{"n_layer": 11, "d_model": 192, "n_experts": 24, "experts_per_token": 4, "d_expert": 96, "d_shared_expert": 0, "activation": "swiglu", "moe_layers": [1, 2, 3, 4, 5, 6, 7, 8, 9, 10], "n_empty_slots": 3, "router_score": "sigmoid", "normalize_top_k": true, "routed_scale": 1.0, "balance_loss": 0.000151, "balance_bias": true, "init_std_router": 0.0152, "lr_router": 0.00128, "n_head": 2, "n_kv_head": 2, "head_dim": 64, "vocab_size": 16736, "norm": "layernorm", "norm_place": "pre", "norm_eps": 1e-05, "positions": "rope", "rope_base": 6080.0, "rope_fraction": 1.0, "qk_norm": false, "attn_scale": 0.125, "tie_embeddings": false, "parallel_block": true, "init": "normal", "init_std_qkv": 0.0264, "init_std_o": 0.0, "init_std_up": 0.0264, "init_std_down": 0.0, "optimizer": "soap_variant", "lr": 0.006, "lr_mult_o": 1.05, "beta1": 0.95, "beta2": 0.98, "lr_head": 0.00702, "grad_clip": 2.0, "warmup_steps": 200, "schedule": "wsd", "decay_fraction": 0.682, "decay_shape": "linear", "final_lr_fraction": 0.1, "batch_tokens": 131072, "seq_len": 384, "doc_mask": true, "train_tokens": 504600000, "steps": 3850, "dataset": "wikipedia_en"}
Below are experts of layer 8 (counted from 0) of a mixture-of-experts language model. Rows are named router (the router's row for the expert), gate (a neuron's input weights, with its number), up (a neuron's input weights, with its number), down (a neuron's output weights, with its number) and show model dimensions 0-191. Each number is 500 + 50 x the weight over its row's rms, rounded and kept within 0 to 999. Numbers have three digits each.
After each expert's rows: "raises" lists some tokens whose logits its average output raises strongly, later layers aside; "gets" lists some tokens that make up at least twice as much of what it gets as of all text. This comes from a sample of Wikipedia text that the model never trained on. Tokens count by the router's weight.

# expert 15
router:551579491502524457543488472488460553429408481530577525490491509505490528430502468478468580461471501480564432461505504541537503403456435481569570460443608418521495469516519452460503515513551602451499437480565533513533422498521527475508485427481479524454606500463521540308513503609563489487475500559546622512555482568438519609530536497509441529415523512497523539513404481475454472451471538606487497492583468478373419506443498481491538581505489488485504504540458521466505436531557503486531517452444553557467482469606489561617478516460448462472493513530440462580399448625474535481
gate1:505468527490457510520463462482516445489595478527423461456519473512519490442526478492492543433519510458504496515508509608495499360572542515570552537373525485451503456563501517534610551545529557567377534391469533512567492576454465507508441525545485480513581453508377602555575481594422475550440450506582497460461551427499515549481472515456504518535467459604446522598523462421514523491414539559447499472504462362494485527559452532570505514562488469526470497507511506432577487416498582453512468448493464481455490429481419496536456511518485458516549519512523382596564590481574526539
up1:493495536461527519525540537527494416525538562499462451491449429506500618505488495493413451490418483470577564513477478481612520504509464444451397494496573499555537510419467563492537538438394513482511489498493468510470561524521503567525496409455477523479599444510534469485474479402429473437566454441590501473568464557404517468525504556476459436434504429462469534460446425524599549432473483576539470486453626525557442645519496536464590505500483547469462469545478607469546446524499536556472633525469514423522419516507496491442476458455469415423556493507468496562617514483442539443
down1:487539523535618580484473500578432463505474555583494560515439570475487538485403432526537433537449536501530458491480493418508472550536468542548460446430522477554526455490536435412508539434451465406570476518531436445581517397456530602439581433512457444518593536535475491414401497520559520523482545477541549519425569544470537568396592528482354539413484500443498564548410593459457544491521544431584492504453493542465549539475545508466457492535549408512472502513497517408488526508445482514400552540507444495493538546464497503487485455573435466512476567542485593465525495546452489456
raises: ", ", "-", ". ", ".", "'", "/"
gets: "|", ")", ".", "s", "a", "6"

# expert 1
router:558504482503370432454599508474562560459449489534503493534497470526344534467340521510454554478503476462482466488563439502515449535493476519485545403500534539526525432372495488396624484505456512377451497501560445523515621547566511476520463532553588462480541506533477499405523473453506558511475532531553573546446491475540464499528583537448574489418513562487475506549498568547588498494496506504511502529623435527486475494467467568384539545439492438471496506566523596477440523484508527553449507459493515527506489463483462541469472609438462473474551461511533505520415446605492552453
gate5:569564549528354546536389533470515490446492485478533435556522481526599542404384511434479486572490490482512570561598516523574438566495518424428571426472504518472510415390530451553473476562495606533577482517540491489483475531499545531506572538485425461544451445477525620466520531516489577453426543529545466506453476548497480459464502492441471401499482476493533507418526425551493507482509515485538426449508444530444510467509460507448473505462428432562451521466427524446452595378504526547489444505445517528565491567515460487509534551551544506518547564474562404566585539582570432482
up5:535428521436427524501536603571474548566549523454523516427509481511434492437510493542492450485594540517497641540530530433445518441546495469498516591453520494550541488585586447541599508482538441503431532461543529523503455471509546447522555430533512494471464498552528463539497410577488439513512551479517482570536479597514395569451512533579421608497409461559546545461430507516563571539514521562472505544453620531466504511489456543451457406481467448494562497568502458439476384431397521568490532544462405516490468410511612514568442509499439470409436500519502515471537546517517515484
down5:543475507533568490551545479572490490484542468488542459479482531353511506477455462519617535515470539576490493535500489442547487485506549414526533517493546519577559575500543448391559451528415432454446550468450506566514491526513511501514537454374551539627480431467506506489500462446448509412558501522507575583577539533491573478470454548444532548606545547539462549585559592509493445437626460541465447518440392537534464446498506483622476471484496541550447436474546463449582486591568479419470414433458502554442557467517449524575471557536462521473503455511554513537456537523483535452
raises: "| ", "|---|---|---|---|", "- "
gets: "\n", " ", "|", "0 ", ") ", "% "

# expert 23
router:580458525514556442482488530623450566361462473488527547570493479629442586481573464522479509427535430447534459481514562451463497363529489451440505486424470492530536466468428537463574500518458461464483517566546498521460488520500461498557553465517455539491580581569498510342537547490488424503510513501504597482545541497465428528513563495513471517429540507495494507547524518436449557533475527498575557622541468510476435433423426504442455516486511425524397464516455508503533536472601548459538466457495526580482473498592538473638522546501453490548553455499428502457444485482563469601
gate23:507417539448517471473488571531467444540577586467582510471442590553509515492403432419502565454483530628518487490548423469489558513531426489508526431442531485564513433469470472547567487592416469397541467575537506545481418495469393521553507538511445486472450486577531413468552548525556406483526549479450500511506535511512411527549538454522554552568511499485432515476485484504525488609549433510481468553439405508540453514490534485528507461443452520536441456553565548577414515451538514474600426553530440589412463508488548495479595516470445594509601562486449467532502541589460507445
up23:518417484529488427547638457441347464411406454564522541570543420462536497571446501463545454493437409534524503448489363438483493451507531468466437519558441490548453558540527472612412579403562528497524562518485466519501411495566516490513490499560504626550552452494471435462466450507561544496467571383472374452475548530467484568489562526564495511582542534451462522487502572532564409518498487514558445538456506538527559535557456558477429498464483498532452545537539545506410499480524495448457509492547534466531519484502471454498426508526534540430473525502496476536493443440462540580
down23:518566494447586543518560477481458503504567467493544459508504470450538505562536477442471503519528426485524580503511597607425540604468556483528475505540477485461504516543529473641466521530438463527597543599489553548498553442493509487552509522506548503530588470501551441523483417527490510557431511438450560511447438497359445446450472597445419552487494463531493553515508488480319469507526491505541452475418449489472492511538506449543487548577508507497517465510560534505544442548456493544555507481498470397534527546418496451462451443559467587403432552465405426604547566536606531533
raises: "\n", "\n\n", "\n  ", ".", "–", ","
gets: "|", ".", "==", "1", ")", "2"

# expert 13
router:593538513532447442581665490476548531472535517568534516589465529495402608519350601455535528469449430493533513474508507490427480526534493557533506479462490521565471466423586488477594496549439446403455458447548404413449510504472437479478517549481511385529516500508500498429478524490467534517479606489504480452484484466493513501582504528567494460455505581641496434520532536357544561432472581473486504510571469544474492457409431493454503584450442480503456543502574588523453545514512458541452482457479557500534492499480504476457538506465447506546579461507504497467407485569476553514
gate6:500494507540473452442592546531534518528515552432447463554485517448553420518515423505537374417502385506462502532481498419503515450561412519518587472402497475456475553595514430540520479397431495561497568476556458485426480536422365495574522533403489503569477494607546497395499503477565535471505488473512525505472520460523469465540515508457520544492500460524491478389480536521497498515551511448676469561469546498513477471527513521495571461521515449454575491550494490520493546579537496496537497578438506506455520419497518486544587466541429425553485415523433550399444560361506542504
up6:490507554450490508539546493546557422456502542481429463565491515476500363471530495382485519472523495546527513508543452544444491509588438445480446479408521548501549587521539425590499448409536583455422593604557523451519469441534450508584458561598461490411494517516528468475517529541478533563483572542578503468459539455498500536481538512404440459499469545549545491434480494513552561545514541489573452465432397446428419446451415479505506510508527527516536466494429523353548560485568511510481484632531564527490523456450391477565406584539496487542499491497469561507580559507524509498
down6:543444511476512548514559520413564552415464520443538542603547610378572542508458541484483488505522454484433581465444487491484405600457547481516528506470447440501437406440430534484427568554432449383478471497512470493503491601532421540459508430456543542493498429561488522419497509436406456524508484474437538543495509502435531499488429600572450568592424425517523455511490487515502488541556434484443437414529535481504541484448385536520511510585507443503444456470491472467442511442513430499475453501542468517499502477437516503455529522508417491429440495572586532563399431536587464530
raises: "| ", "|", "of ", "("
gets: " ", "0 ", ") ", "% ", "\" ", "1 "

# expert 12
router:554448437435476513479481451583445553427499553408578491574496523580439559505461496490540575479384376486618497535482551491502513428538516453553450526415540515537676511487527483468433499538531506476523499501506521428545610541571469485464421556401531491497442570525525587413507505505424488476479536524550530564544478654494521508502539566529501515443488511496442468560523523462533518582445500485466512531515478566499460512458449501391510511587563535508515504540511477541480549512528464507553458383481560546498461508495572411421442461446489499553541463573427583463495460510579474493
gate1:411526518562522428442477467584449503455484504436557511501419465534431548493539521666542506481494412451530484528525574515490441389501457508551474433548539499493465507489489437425569535552517545484527490408466523530556482485444483586511425571438541500492544532571648514503559473476452503501482491423528434526509499569430543549537525508506532571598579477526536447579521548433519480547496533498473504449460490374493525514471487441474515568576520462496507521433502498460483437610581431421490481401538519497519464469463528445467602515526449573515595452504460559514495391381469483444
up1:538589397504471587576542471532521499445489528527461527484457513549576497501503542591576536433464472464510560523461551522492426451487500474532488510516500539549400435561575491513545489490463509559549599409516495412544418519524505505503467425488545559457477504561527538495482503450522484531471628547434464545552449486381552555484563483474454539522467518533507426509452529536424531536383559416540475520496507557493466520394498561426567507473470398483479598545458512504473493391476421449532576512528474527511457507536487499447581418510527431495621452421582499550556431416604473487
down1:551423356530486461491495577525469521492520587476486549489450537461524564543568487472413481515544566498559503519560454549464543548439446462544508523496525513487448455499536455489556477512566414442562504449474443498487591485429542492575541452546558461525441499447561550513502570466513493474497428483532460503474567498486509619471573468574427448513574536470543517478555522537511556547548552505465579465489560576569494428522574384474499522541422466434481546516531484445526506571502453486390536702536436501519517465545403381477461524564545468605489481474526469463434579477519459471
raises: "2", "3", "5", "1", "0", "4"
gets: "201", "200", "202", "199", ".", ","

# expert 21
router:507520502507451457570464491645442463478488514496550532493454594458437443519507506490493531499513392486444492486449496513531483434475523596529501542503463527549587523491451483450603484567532478359654536469577550511511504502495431559572503434496552403434534522547573561371506499520495468490482563495542575521450490529520501542454513440505520524396576494390493577568430464366593468452536573469527495577540483540530522464482436395480494479451491515520468480559528516536502501491546541560525466397480522569543502498532431409529515445405438446484519518551472495479508551467548533571
gate23:479537435403434457549552430423486418514560506433673441628442527457561475470481416498499476514546487549544483596448401508580515492404403554503552582436458508520421451474525540461476522466453512523570502421485525509495463567548517541456543479448398520490468573499521530441494492516455476493439542552544563532500457532612580499568539456585524510471557429468517531445563606493460468540591589509521482488447547466519506498525568453458523526560447582490486473531467573507461500535590487471498519472558476475536458574498478575543531467564424432521546480511487509555487446448583516504
up23:366430484515484477530554493447477441469536479542486447539486539579533519457471517451562355613465431560525404478505459524606610519435513512536521526526470557521533479458423544450488459422431465521557475464530570469484450562576619454515529477494578472377541498573550496418520395499614483524424545496531459456448447522457546465500484449518437521486543452543508505555524448508456520521551414576542587546563491486573556416547482534531560492475516541459573485482535536520516514532490508498415464579530476531570532475520453491520462445516503428564520462454451493566585490488585448418
down23:485461533469481518563480432470461493508653521494543545499545512470521533403472503563512491472575449495458594596524497479433426536462490397430525500482433393484411448494511408441531498403471488525454516447467441455491580487547405516447445514531553411431566510471519551493427512546484551483474537536482564422494474553502477498387494422580497527538572543542411441589506501493470434492537548501499487494580511480492500571590517377458438565524553484455452395491555503519538547449391456432489511526606484517558469490533435562445503469536499491430583528466558489525568491570516476490
raises: "S", "P", "T", "L", "F", "G"
gets: "| ", "- ", "1", "2", "; ", "."